Below are experts of layer 4 (counted from 0) of a mixture-of-experts language model. Rows are named router (the router's row for the expert), gate (a neuron's input weights, with its number), up (a neuron's input weights, with its number) and show model dimensions 128-191. Each number is 128 + 32 x the weight over its row's rms, rounded and kept within 0 to 255. Numbers have three digits each.
Before each expert's rows: "mostly gets" lists some tokens that are sent to it at least half of the time. This comes from a sample of Wikipedia text that the model never trained on.

# expert 9
mostly gets: " called", " included", " San", " book", " ad", " dem"
router:136168114102123110159185193145139112151122185115147155144070148102142121128123137074151154104148114194147085150145091135155168118124150075180108134113112132134098100080111180169105068133098116
gate0:098193155149138067085143193135150120193167063155149131161144099143123056148124135106121161120106154152140161163110096206135059139127139076148130057137072110094151118047155132137104146145119124
up0:110145118199097135123116116136136062157136150136149094129074110114159136090095084091122134132088135149081142153112140195181067123116114069153184068171194123195169115092125129134113130144126109
gate1:103161107130122108154107148127124143116142174157180141167141128128115167147107125094191048105161026148180108142139150103129119080139140087121175076144022205169147115099129113112171082131096126
up1:183091188134082170114115167126124141133091154152082157161085053061150113110106131077130127120130171125115129077127083066169182089182143125137201164118123147175133107110186112147144129120157117
gate2:137126159141095106102111100150172142114163162092161130116054148138160123086172147113129153152110165150127098155071116145109153072163066101113167163122119121095135162136127157093065149083192065
up2:135050158092126131116082122129142136137097145167052070089087100088073155157126126096120101095077139114156126101172093091158163103077115123134085126156105100127104133159117170164156164084146153
gate3:181144077090124118114167120149165095097126151166098107082156171139088101148094102096152027167051114154198151123177125117176059091158142164104151096121053209086145137158170172087163107117126144
up3:142107130101127089136158145125181171139159109135133198125161123170174148131177142109139143116099104088145103119110113112107131152127118088086094129172130163091122138177105165153112120187146114
gate4:115123119163132144102151155171112144182102102117058084201109176165103080111137095138143139163136103119103071141171149115162160151144087120169170095150134102204130071126096152173131177140140080
up4:131082102143135154154141149141123086136150115126114178113110130072150102123115145149137183132120099142088171158147098136131120160104084079123125146150122110158126187138140066168082164125103144
gate5:104135080232057120130084124150108127203069141161121170058125118105119147160151125087147127114095151186066112117127123196185097087091139127188131130153104155139103134213162186153158049133115162
up5:118140149177129197149084138131176078126118131139073059125135118117121089183111154124123106135108172175165147146101117142126094125147087065179084122088133118106105087108140128142133089207065145
gate6:155100141123073123107169091129111144166124095110159122141106106172066094108120173114187171080179150117068153126148100124154088131152176106142152067164155111162118089078083173117176144164118080
up6:111205098122171177126128122101146145181174177117087142167138182132145147141066116158105125136092101159078096083199169150131156182136171119137062063101093140156149114124129069074137146101133073

# expert 1
mostly gets: ";", " L", " S", " —;", " ra", " adv"
router:137167114099123113162184192143139115151119185115144154146071147101144123127128139073151151102148116194146084156143092133154169117124152076180107133116114135131100101082110180169101071130101118
gate0:120209117108158155163136177161121151151100111096145073143184143166203120100139138089132131111186159136093074070183189102159130145106167114132161106034113160152118132138161162088059064157195083
up0:086079126134178131107138149113121097140132090126127170155046155064079099132136143110155096162118074108129147191135157136118175102138092173145114133127158164109160136117119146132164144162093169
gate1:082147182134159147131083100125072087141089149183176173106073117134150118112056137179128183176132155093121146116134113148158170185129138123191131070090170157110133144147143172085148105153089157
up1:111117142104116172137143064132101107148163150113070153108163137067139123132173099144113151146135115151170056155136085105160123124153118055107123157169099106171119157067146145102091143101168146
gate2:112117123162123115179071157104126137141118079093090097172163097138144133131153095114128121170092122171146117133148123060123129106106167106122178089094101156131069122150131161128140121194196197
up2:100101059124112143116121101123117119103154035119056123093134117170151107193095120128109147055135149131112097085188085094180126163123113080134137070128117153114134168132171175078147171107142136
gate3:092134114155042145120147140124148149191087097113148148094139092115110143078089114118168129118129132113111174087140129134100089139093111114113138125179167098135068175124098184170117100147105187
up3:080136117152124221109137083141120145136127083118114124133135121122126142077135080149098140031110041119125097141103087147087080058138168092116130124120124117104187128118118161167139099116087204
gate4:119079113141153121139146128082157124114096096053118137093139126163073145131158174095157106135166106129108169087124175105153114156122110143107123123191145113118156150140084169171170137167109081
up4:119147165127150163117100084124160161107119146092130116150093142127122155180143159121092120131115171103148140053101140143163165160124189151100087134094123142160078176102208121104187080089107118
gate5:084129085094149153131133182071119153121147093182173073102149125107124110065096174119124085149132131180136117093127107128152100128181134102135112154097060104133118132096116092135127129078139176
up5:119112107076154169157093135113107080112100108117144088136136148130137175124120181169128132140145145146167111050096137138111109157156132151130142071103147142158164149108138104124095164160046134
gate6:091167073130141137078135160114104121130130145164160070097160110151173158098136156137158127105153134082122138124141124181090126142149173121096115089153113141105151119043151097091104126147051108
up6:149117087173126160136123104072116093118126127139171131133132172113108081111112135077147107126134135198115096082134187142169141076103093146138111112115126136148145108167037101153103088118174159

# expert 12
mostly gets: " him", " these", " rem", " great", " best", " city"
router:143157105114120113165185201152132120143105181114138150136077138103133132125139159079147138094136101199139088146140085116141142127108145076182103126134133146141094105075123179160107064139113120
gate0:089115118146086127129199192125163131158103146174114143125192170154126093137115104131154176065096138099134134133113119168186173131092075147092119139179143069118143126107071136188081084079145115
up0:142220094124094084175121095103181145199139126062107106133204153128140155093106047096118175174143118131133117121157110112142078131114119105117133128108128126138133092057070133143157153098115098
gate1:107114145091158137161127074128113142126120176110125167135098134178182146096126094135091147125098135151166094141123147160144100145111130122122123175160153159159120110090167107111150097140140150
up1:186076086169127085121174133104055153165119103114228099132095124123114153101109163110164093083181107129096132118109121099128196134172115183132149108091117151128125102110079116131120131109150188
gate2:165189124144182112091080131120195117173113149105124122210084105160084128099151121120091103110129140181090161122100218190126156144096134133089081107145152176135102124161050132165097087088090079
up2:131122068161131182125129089119112146142127149165076060133039198161115122096100183200063169102168139164168179122205172146143109112122168143113110176158164101112118118150184137120100125161130134
gate3:148138180144158148068123189095113114137131141097085150164095183142159145113110156085134194103095126115136105184122130130155047184125114057132108147116143138099140095154107157137084077156154095
up3:145124123085118107126135147173127150126086114163120132165086145093175165069147105054161167100151089114159096129135115161128196146097169143185110106138120096140082087117160072120169152179166166
gate4:095178120188148140107244118127146126085129161154139126158169136109137134130163179110133137135118150157120112100125147071147124127144088096102139153154099169096150070136144119169120101154116141
up4:109155116100107117121114103152106097172122147131146136177110137133135148109147079110119120068160120159121121177099123115115206129177111177161060097124140139142133141163132130115116107166170143
gate5:193126162027118074129200109140071145132099096087069138104155121197151152097077103173140084073137112157135069067161104129104127157195111102150177128189107135096130144168106169107156078148156118
up5:119128130159082132070130166125132202087162151094108156159154157182130118144168123065108090157073055103123130141177129157122143181165138117127112197184127092129159110131105070126102111148150154
gate6:152139131155154050127184178113142166114109056144108138154139129108119130148120118116120095162154116149176093070114054140126130105109110094148143171110084096106118051107099123163073149106076103
up6:061106125086133153111072127181115132033164144116175118148143115118118051128147129093139165107137180147108140093108148077116173140117099152127098140076156130137092147114105136137190091174233112

# expert 8
mostly gets: " have", " football", " (200", "ities", " A.", " '"
router:137169116101122112161185192141136110150124185111144151144070149100142125126124138073150155102148115193148088151144092134159170119124153072178106134114115135132101101081109181174103069131102114
gate0:110143103133138121128115138125151099092165141123113052141147124110118116107150185096071077158128074157146110076169069126149129127051131146128157231112128188141136126132119105145183096087101123
up0:147122128095141150133113124120147101107210111116071120117113170138095175072158098180161120054188156089127096122125158103138159090202148133118097121176137152110157155098121113125121151116126148
gate1:160102100149098115149173126137114122160124167099201130112114141095183162105154105147188137129189186151108096154104096106117110149148089151155111162106064140143076164141148141108120119183151070
up1:174110132091068044128129122096107129125168055092132156138095127152151169136166114159185158116146143124098171182085150157140097136154112132101175105153140122152127109149153146078103183143111080
gate2:121117090138101158087082145090131045130126142072100144136121125073175155109080100093147191081112067184119102107128133126138124077095098138108124131127102102142131111145089102120081131098150106
up2:107099106182157119068159110092057118119106166146202149108157125140198115115137122162156148143060163178100134122206112126109132143123156148066128103126107131142122135116044089132181168181085153
gate3:138098118108162112144130184100143157089127153097092152134125134099101116146132110091111110092114135104113102112126122123096119121157111109144117196145173130115166141133102073100078127086073131
up3:205088140147151131129139169110130101108117178121139080127146130126131168123142098119060105070108125151099119082104151111143132162119154108139185105113121073078181118173050107146109079156126050
gate4:149179089113113158105165115110148073150153164111196147084170156171130150148153069089081163105133132179119110122114097151127140124186145102108098054159195172117102065139130125079117085158117156
up4:191127137105108182065050121156134084170158068128133071057149112081133083136130086125120075143096152118144141099151097086120128108136090128103080151121108161182154100117148089082081099121076111
gate5:149136163171128055099124105125172151174099123120100147116097080113132141096118082110123084096221144120126110173119127179098094143105096163177128133094141099143132123165115141099094123114157116
up5:100133105126164140078098107156112145117175119161118131158153144117139076135131093153176131137119114124174115085140114106121111115115134162162113121105143095103119140116095151136077115089069120
gate6:152164116097163178195181174155063094164069165140175157121118149123060108129098130154133175097093160138148107153192125119111172171142130104121127101160165097149114111112151153127161167115133116
up6:037088089099125143128148110116125165117140029164129104121121104130159133094097047098114120115164131176169147101107106121076081159157142135111114119171085151144128076127088163153128141107143092

# expert 2
mostly gets: "–2", " all", " won", " made", "ull", " Cup"
router:137168114101124108160183193141137112149122187115145154144070148097145122127124138073150153105146115195146085149146091136156168118124150074179108134113112131135102099079111182170100068130098115
gate0:139187090116129170182153119117086143110072151096125060091080141169111138099154113135133063113128111165138110098114099112086131100132092117118135097156142109043125137145095132179176169158123168
up0:117116174126157097116129148114137191115099121107144067091122122082156116146117117094133184118160163112156171144176091112129109093131112108142110126165081087093115126171089136177122132220135094
gate1:148107129119140209151082122157165110183145105132159162168093165144132129104112073082072099152146192133117125125116116132134108090137151137134162232067099178134184153148131087107177101135129115
up1:100105165133140162123186152117121123164136109169181134132079117084146129139121153111140126123068122127141118128209115148137140113132095119131177121151134129141169111110173134121115099094145135
gate2:119142147137102096091116123188083161130077108105103154107100113084098133069116122161122140144068113087176056148142129141095162099218125133174089125108141159147152152156125133159141056137173103
up2:120146101147169155029108134155131074144065124121159152131101077117143173159093151105120091160124092113153128106134126121157133108141046066118144101169151126169129112193136142111164118109084147
gate3:201159141168153116100143095132171106144105111131133113143130096162118137127141081184175138170079118151117141133063088080142129110073078188101088174125076120121142090137152146203173083098141082
up3:158137147105065125145125140159129101135142109160119099192151107153127125055167162180162113181087147148113129119114157084153160152117098117142110118125139048193199113128132117097148100112138162
gate4:102157158130124130168145148126157142171123146110073118183138080126123103156109136087164120105128107145153097157171157114109144106129088172167124050138145105145147089093149098142136117129098132
up4:145153107111080127119112179177112094119109106109099119162105082093109144061146113098173171096139142108071118141152162115180100124137103063138088145081121180126140088136110195106153136080103138
gate5:095128111083163083136153165172118105087112114084116100142132119116131151101155097126172120070145153191148149117139082101119232099172124113209084149130152119144160159079129164138156057087094167
up5:177161139124099113119097075129159073100139194156168092116102183096177090148102088057077129112101123162160097089073176109158182133149170075147148152112139145088091070109153175141121150122146117
gate6:151074097097163179164113118073114077235129141132114145090155134099201115096198166133132088163097067122168153155130159108165051164097129132127132171088107120084102091102147133165173140187132186
up6:082113092137098093110145095117148064141089193116134094098156136141137114055104182161106102125091116118123093104138105111106186114153122132125102087089130120165178132100085131145127147157112137

# expert 10
mostly gets: " J", " D", " City", " 100", " 200", " US"
router:137168111100120108159182191143138110151126185116144154146071148100143122126127137073151149102145114194148087153143093134153169119123152074175107135116110132135099098079114181169103071133099116
gate0:084108124105155119085110114141179122105170136125084186152090090178120108122135187104172180193172098140183192094095128113169184133130116092152131137167137125110112135161172057088126058185134073
up0:088120116136094121162118122115156111090148130152130088138131135171101138152098132138182193148155183150158130103082190081086094080114112130083173169163174133203125077151091149170081127093113145
gate1:119183201102158105108123139122154193139107108171128120159146146158126099084152134155106112163127140179141131169153078129111035085176115136095140144103064113126151148174123123079114138174156095
up1:064111094130117120134147087139096186153085160136115110115141139099163142192140095098146082086151152149147132114153167137091112165137127236155101142108107084128151122141153112157147081144103154
gate2:061113090091133073081095116166117159149115117127086103117152096144068157059193115092141149157127200152112171149123121125108104122094099164190092152153136080104088144136093134145131106143137123
up2:120151142188149060141173096140114114149127156156106118144161109075099075132128099120115196126152090110118179151118150185052133148100111109131084148120133123112119166174145171141126153131150125
gate3:070094120148124080187136086116145081111126136121145109132202116151127124191128109132079115152070138156114146137176165145111146162122085080203139120128126169145179091189125144115177026140146140
up3:144081149069142088149149099132185110158110155200140064128098136143131099135127087119142128111086178161129141150177145140106161115161160173104201123141133117091176126118133178139087115145151127
gate4:127147143111104143108161171117112125120099161158134088118143153202124095149110074140130072167125109098103137151094155178156123132072084114081123187097109189178115196080104097168124185111138095
up4:205087171151159079129161151126105123193188111121146166131125063073123150171119134097140113158167145097115089133135076072157080131124141098098136157069157146073130123155203142121138197101107049
gate5:141113092115153162110143132125128165092139111127171114160157130118067143097121095166158147171113120099140097104125126107135144067125156132139123151159123160127064119150128144093140140151164156
up5:161075181135157155116144140147111133108155103134178185083082157199080154101124146148166105127142182110112117047077083139132125156061133140145125154077167137108112151147105134114111154116107171
gate6:125146166106026120126123172156142150140117086146140182144119152155109128117116102131137178130096109091090120219153152147145141137081160101156155139227121122144104155061141039091118126165125158
up6:167093109114135074155076152108136122158159109156153161082187096111158149124141168119101182126147099106147101129095144085141102137119147095121138091162163187176207107140119097078107120156096128

# expert 13
mostly gets: "ent", "ver", " first", "so", " present", "ear"
router:138168115102122107159184194142136109150120185112142155143071147096143123127126137073152155101145114192146088150144093133155168117122151075180107134113112133135101101079114181170103068129100115
gate0:134067098137127130158134167137122144133100151200078161137117171132127163160133122107144081161119150166192138158140066080116139075112121117118107184128159160107147096086162156116077104108157158
up0:150073095087113112153121118092088167141071113124159132106158141204111192117130118101130144151123197241109186149139094152107090087113108115116133118157098165087110141150106141156161123119159165
gate1:138107039088150156078176117169160115166172088188111092127080140149069158139157060121166100134110090071098156094141115111121059127162080133134091118142110182081154098066129107135129113179124080
up1:094119166118134135086107119086093189132144090100171086107174125138091143118150138116176174143100119123138089161126117088163110125176103166073140084076138171103123140133086082126157162131142084
gate2:156132106135138076159166128195087156110119108177115100184133131095196126170143178111132142119102113154176117165170116097062114105177109094158081136165122110139117136144104162185097093077114102
up2:144088146144103093174167127127117133105055106166086102130083121111165141135166175147175149160081147174129115115127110135109137106152078094113105175160107099166119102106129158128103151076085184
gate3:134104143137097139107128106118124085137199134107199150074089137148122172123137120108144116168137130131163071153129148113134093094111118137180155147128111136158130119076159113142148103120124127
up3:080094080130163091154162172172063182136138074075129149109084119106152156100090140138159150108120082055129127090112139126145129166075146118139143159196116109176165121155084143162092137184190126
gate4:115105141105173133124115149144125088053107162154119111102079125087136105203104137095096150089136110107154147175137104124115145163129170143108122190060136116157107122114166118117144179132134166
up4:092136123076091056093145098164149097095127142119118081144150144114115126152133076160109101073072115117126060231145100094085150144140139155073081077061107123137113190129148121132135083136106150
gate5:163126103100083145118120109130106142144059155096090095105180082099177107107126148151067166134116107153162149159082072055163163116088199114124199078139144123163115134103092156133124104116133110
up5:153063121165106142099055071122151097149101097141129098103115139059141142123111126108123119135134119119149180135173117108069149092118085159077145174148186086151136183150126170132130092149116182
gate6:110159103114090132098154156192137060141151146106130110194108090123112115093157157107179134125146108088157067130174153151148094139150091117112107069130121090133140152130103115128134087160130116
up6:076102139121204168115081076096143136113129124094150118170156097148117073119057084107152148132085100168131182121127136131106151098143110078168197116106133094118098130083113170100105115135144134

# expert 7
mostly gets: "im", " Car", "ac", " n", "if", " 21"
router:137166114103124108159186192144138111150120187113142153145069146097143123128127138075151155102147110194147089154141092138156166120124149075181106135112112134135100097077114185167101067129097116
gate0:089204065076156059126094183119129128097114205158197106118149155128100092080125116108076148145125144161135098068103114205159114112113095118145131127135121132072106182144181136130104082064134184
up0:117124139144137136070172136163123097124117170091164103110087082112118100113170121123117109110131078151112165142102125144171145188116125120109107139111106071094146108150154158151126152100167048
gate1:115173108099097112114097120160151128129132135150132105121154054196151114071081156104104113193080211150140143110104083118064161153139077142105113156111097170106156177131138114140145135071078093
up1:120105152173143080121124139116189141038152148185156147133157049089117100138126107094136104136081117097140101182128057063171203188101100072069140136165144105129109095114161124149134139123106125
gate2:099124137140092117144126048147186117132085118165142151161140131103086110131067170130127160096137191132122089082087122114095158137108154143091083141140129111109068107104099188126124100134127148
up2:116129099137154173126113141114155094126165125106098137156093153114168060137145097076144078123165118149128120034090154159083121126084055120130139148156119139211130093155095150086031138137067165
gate3:153174149168147147138147132119154112103099133132130105120132070108169118125144062094118155145124215188114116103161171124147146104149113101124028115138162145107122141136137144163132096119131118
up3:166073115064097158114180137108093146136133106074150129123174067080088079141188114132169081184111072109140120173134125166132124082115103090096144082139086161120155084123168078098111084140110136
gate4:126149133135122067097188122150107173155086182088169110129117152064132091117078119095124151119142114180151143087137116105141135116151155142156170143114155105158101135183191117088096137123126114
up4:122075103117107115198145164091135086109133159101144130160051151125159200091150090098117132081101111102094135122115117118148069204101130117133152155135136096134075093123117100085089151186115063
gate5:126145141183124074136167126156087093094147106176106121147125120131104125112198172101132111133172095115090164171101127132098156140096143125132116124129179111145143126179139183127086083158139093
up5:096127127115127151096103051155154188106094108134124114102169159149129145113107150084170150149091165149121160162170125109090119144164163143164084155107171116133132134058131124208126162094149133
gate6:128117151133129119109163133088077095140088103219173113128127106175087112111133129135118073108171158144077136134097167107086138167131157130066145112131168118075118080185106119180148093132184159
up6:040143134152113090157166127142144062121140105133110103134113149098158103091160106101105154132147163122223177152129128168110124115141171129103129131112089148111137191148178119122129180148113095

# expert 3
mostly gets: " ", " en", " head", " view", " front", " access"
router:135165112102123111162184190143137111149119185114143154142070146096142122127125135076148150102145113196149088150142091135157167120125151076180107134115114130135097098078116180173105069130100119
gate0:126051125105146145124107149132096120181092101162192114086127125155169157145124140131128067083126141112068118138141122150111134116137111145106054113106125078106121177092086199124158096113148175
up0:132149146102100113152103094169148186113106118120175121163093113143173105144157193108107137152135116132143105100153116120132138167077078106163104047117111173107134142145145115100139178105112132
gate1:152151098115170188141122162166140097106106165188101158103136129090142133168137110122146164146143113209169161130196074102111069139154057132112124151115135094163139120109144130117106140154120175
up1:159109188143183117107107134157097168134163127087123104204210110065137133194154143115110070120103135093161122104145140100083112157088118157177140068145104117104122104189167118117165069120103142
gate2:130111162138102133127138150174108138133132166166094084135130092086100200115139175193119128080162137112161128126093167150100128096147127118129113062132110119132130165145109152146099121088134142
up2:094145112110116207162098155222108100142187118231093135068147071123111117098121109105125116157153133132127125120135079151139169180166129054114123142143104114143115104167108099107135192135131136
gate3:135116106135102161171110179122123116080044145155208089177125090075143090105113062122096176159103140141092157149166064132156108139173124080159076108140169108117153148126169168125138116162146130
up3:103118119162100078186158111167105097139117110123044166109127093133082131129148134181147170142152068078195144146079100099177130145165152176112139098063138143177153199106152164126084118079086103
gate4:119115139165107104134179066091153175118119104132131149125118121080199109138153159103102139146121164104116148203137121146103122176092129133087061095094124158105051088129140152165186137138201158
up4:183088134106128157104133109096120136126110123093170128082099087071136088167116183163029120198073168116112162126122074142146151139127115112104184081157077146131102131123162115123150102170116137
gate5:081138145142116099166143134087161156132116085127090132089093149154096133124114057140128154130140073147146092133103112178109062176161124085155088192151124108190146112161130153065120125162089167
up5:141132135140126084099135126119151108100106159120109117152122098118101115075123124122127095125161121068126116096065111051191139150116164117133154117169084110106112033119118085145126142136090184
gate6:085162075091106178129146162069108133116156093142125156095183124158134143109089112089147198169150109103156092119175110172143106119167089103133094150128136156170121071095193096173194075138092185
up6:049087107130148134066178129149114145179118128158110110213175156154096101123159181045098126120114094110215078145174122139049184141153100170131112085110078143132125146121091112181156111103129162

# expert 15
mostly gets: "′", " football", "els", "ays", " Jul", "rist"
router:140164113099122110161182192143137110150124185116146154143070148096144122126125136073151154101145114194149087152142094134158171117126153075180107136111108130133102097081116180169103069129099118
gate0:139109159120192118150128140132184114162138153156161134113112142142199128152097164111101139108108187144126131123109084146165162136169185150180129193089129069163115106100139094166131148091075108
up0:083138113153180114087151189111094168133145144193121085149147133143149172137133114179122138080084170142149167073114103162197129151185136141193094108120141097137115083109088084077150185155120124
gate1:090122067166098137130134186116149127079149145167096110108103072183145099161144116075144151227142177088110093124060107110162160087124135119144122157193112061090157065173110110111113120131103127
up1:084100159083109079112160203172106151141144114100083151154105164130106099139169169128113100176144166109106096116088154096119127135103088157072138131126078091142112096117123107135133091139099111
gate2:113141089128061074143212159092162163094136136137210135105155188137143120103139180131059131124114055127219133140110179136167116147136091100095159129125052210131133125096126121078133110182129137
up2:126130138124099104186146192055127127143132127145151109181127183143073116072144134137071105111146116052108127169152078151139080081130111158113151134119130182066141129100137149147126137113192119
gate3:149122144084130178179134151123121115095064190077149162095056157132131117108103118109119156125138079159169086092129161081126128158172105112108114138131173134107119134069100150135180158103136125
up3:092137154098142155174135143138070079148181147146101099155148131092153105102127145155164180181143155192090165138116115090166113150116121144064169110093107120141153156174064125118061089124129140
gate4:167124152119175135090140132163115138127143141102139182102143140148082137125124068175146200150153095127096168104122128103144196094129142158112105128080121102135115166082175049070089089150160134
up4:132100121144153152080091131151141131143133108130078114138148158131126066145162184147158124086124183113154118162136117075181092134168110106145170142155081114094115143093201099060168130142084171
gate5:189080095118071136155111152119108140087092185136127157099127132127168117125169180138071084138157136192146077137146123160112136147131152173150150148110135087158132117143161159174173112117151070
up5:089148116065120062100077157137140119177119209156108124134123086125162143109092153101136174089170094120148123084052129160155145135058125134149149071152131156130130123153124143164133111165153146
gate6:136073107142098123156173169153119105166155221144135120131099097081151088096166103054149135077155137220148131100106129112111100116132063163062142173125128159116114103148142231158138137153131142
up6:153131091126113146116189128104102155117138091128110140139133061100155157150157111113166053132127091108148164110067136121111079123128118091048080090153114160049150148161119140075150163130149127

# expert 4
mostly gets: " St", " also", " not", " K", " de", " after"
router:135169116101122112160182193141138111152124184113144157146071146100143123127128136069150151104148115193146086151144089134155170118127151074182107133113113133132100099081114180168101068131100118
gate0:184108084104158091061188147134173093141161105106118106118161086103125103083175171107163080098133099074170098087117101162111121070151101131142093157122143177120138129181094155135156072087092134
up0:169093126121133094092130157151208081112111189072147102140104154118136066124108184177117085112166104106115086088115092134119131118116110170092156154136145080189160152110128146073092169103131089
gate1:100167098066082114138160130160149090152113103119151092176150106118096139121097137104105110087107172093153150103103129179134113120071213160101112143114136097163111145099053163105147117191093092
up1:140124143108144141125127127114108104123131095156085185109168148112176157079101067105086117098140125155118183127110134136135141146130120160090126068109091114173092117108112093131128132145087112
gate2:139168136136154105108158168143113113162150112126172072138112109130086135155139128103142096020159097170134109139122147188120103119123145122158174169096146096096106071095185116117106127161094133
up2:129148168090075174088173142113099116132104185122092132191141165147113132154111127138169110119146135120098155147134172086157122143127157103151132102101126087124098109153111131119138079121096174
gate3:155180092038108209113099136157166120131123140093146131105126175131149135125115129095116120148143177087118110135126108153200098112127174081092137144120127118109124103076172096173125143131197130
up3:138103133140115125126187140093145114181079155129100104088133085153164129128121175172123108115140086212108123114157126126125119156140205172100143192140136121173169144151126100077172173126130129
gate4:101133106098119146129108197119149148203155175118120134097146076197115116144135184107140117167108087131141183106108143155125072174137125147149123107158147138082147108070058134110157071089119112
up4:109193098142099159124147148113152113118121115110176062178137104108134107080120053107128133206123130154098109130101108155027103067166130178109082099097107140161103151082151168142094047200140181
gate5:122119166153171196132169138132179155157124088184168126136088084164077152129124104094146118151127130142104136102089109192107120159094148110065114090121172125138145129168089097178129136081092127
up5:069147088122133114109092131131114064139095096090120147085066138142089105146171085086143141099164163113120103107090132206177129153146132122092164141111138186133111081154131093141066157098127116
gate6:116130111150145113106147105144159081094123097189126141135144117160159091115131112137130100098071053113124105148153127149110148127100134101131104137176148120138116157166181189174152203106138126
up6:192106086153122169107109197159117169127128103131122082109107143101129172093127100119138115161104155162149122192139163112123102150150134083170126113175131082163156071151109101084148163154150161

# expert 6
mostly gets: "8", " 188", " m", " 186", "*", " 189"
router:137169112102124111158180194142134110149122185114145156142071145098146123126128134070149155101148112192146088153138093137155169119122152074179105132115114135135099097080113180171103069129100113
gate0:160165108091137123146076160105100145157118165077120137119083114068184131140143130170159137119142110151125153096116119105126208142093133189185128154139051132161146082150135194047135102142119122
up0:119137121099142129144140078090127109163157157147111137064113132063122160106156084084132054088134089097100123117091060155073067147134144126146118142087121147099099072146113123163121159154115135
gate1:137118159094113084179153101168114114053136122200172144161147102084167121145152182179099116083139102142137096105117097103179135126180139163074095159106117157127170119040134082118137065121150146
up1:199108157152124022152116144154072107139134130118139082095076121114124124121126143130167068105146060086159133088120101013093109103145190119132142170133151184109094127045102119164110125140150109
gate2:114133107173155087187132165165145127130076214102090167104065089137106099160097187105179182102089127128139132146071148131178140085101120133136107116186150199087126131108123138130168117105098152
up2:126127153151095135090091127137143153104176134209136076116120094117145133104134160157126134123155163163131145182056158176143143156113181107059138222159143118164026152148089097173122081138135153
gate3:140136081114102124127099179174113145125118137200092094151090157180130112092120109137163147068142123164122156134128121184133078117137093127101134143131158112099119143161149176086091065110174164
up3:143143096102083100138093101143090065080145145110085104082120141104149085185150140081130102128109128150151140100074166133096150063099109146124122142136106104141106148135120150112168134129153176
gate4:149178127136136117110120135090120136130163104134147150114154122106027140107173188138146104147105153157157091054134101176135060177157173141170219123146090092130116088111095149147051127122145118
up4:125136121169157095072113076112152137109131134143141165149129141142125093095137211134141161103131143178138141083177150072080212096180105039125102135084179124092087137160076089082161125119190134
gate5:132141151124190094163159091129113160126167092148110080181164152111076128153159163111063077107153153235159173090135121137141180105169100101212135114166128151111157166130145140119182110101117082
up5:155178080133146133182144147156099138144087107152173133139121135118100109128117137122120162151136114110094122073110156126146099087118133164149089193180182077121082148176151125118165139129120109
gate6:118123140131099180131129099052093103053113160141121126085121145168088089127110159179167146126063095125119171125102118176117173072084157146080134065090146161105184173190081075119100072140177108
up6:131122138131118145153168186118125161147153096142134118131150059172202122144133173103121089079186099140117078162119125135140094142202100063103158106166105146148099154076133123192148189164169110

# expert 0
mostly gets: "und", "V", " American", "B", " who", " Indian"
router:140167111097121111161183193146141110149121185113145154143071146097141124127125137073152155098147111192147087154142092139153171117124153076179106135112110136133101100084114181170102070132100117
gate0:112112174119145169132124139150101146126143191135137096116081134091095163132130192119175168113145141125138098098148101116162099101127160099111151080149101171151108099113097152202097148117134174
up0:172153088113059107089141180134045110135118146116145145125125090109145164125197126083135198144144077100125126114123133194083110109139115121118103174066162091125095149108193168209109086155112141
gate1:132109141189118147143173182202078169092106136128139075157094141133090129116139122095172078135131144108143161174104119062156105149115072121126131133104104133057190088155128169124110085138168135
up1:135147100163090125128091110104136114163104086158134106174133121142125146111076126118145109112137126124155140119129118101107145098120128125138178156155123181105157103084131154167075150128139066
gate2:107167083098182156144105113135087099165107078100143152102119151130084068138097103107092081111123163161100145108136149139164130142111123124155103106191134147159106108107107132131092168123171158
up2:147129063076094113138136123066133094119157120090119192132099099160153129207157177169141098152153147140173149143139161157160111086135173112092143117064148139184178142089127100124129123111061064
gate3:155106098122137129135165122153146135132128154103141149136107166156121096151133102108086108108129171137158132179113178166116096155099184134154199163098176118112164180172175128207144092106099127
up3:109121137199119022171133130165102157121130132146124109124151130116109153142109139145125189099094087106138141153178100132101099095147137153112173133167146159109100062142066189106107160112172145
gate4:106144124114163164174185143080080054122119099123098102122118138093140094076131109069169102167106130132116071162102114153164120158095105152113162071190125150091127134121146138092095123121142079
up4:116135120119136113131141126067095137166188110131138145112152127079111121131113090154120146107089151101116121117090159164146152151108128125080129127117117082114172136089145147105083172067131102
gate5:157138116164091082145135086123128089161088138123136115103165127115113071073146063090167165146166116096155181099206165096140133182106131134124141146112173095138125162104165123123152110110161105
up5:163138142198119048124163126156143077107125038136119112115176073185100098106094145095153116104165125113116136094166172159151118118098115136056127137106163172160146144067146149098128062095146094
gate6:132116172163116090142131135140112133157219092142146124078128121146143138096124137138105087106188113110087148110106071113091120162092110131158083163140103140155117160185181109113090147143152126
up6:104111099127088125113108153147106120142095074151117103070147128199077139167148191126157090154104122101100141185136070120112122131141132167201075099132093147114166133158155155099157143118146128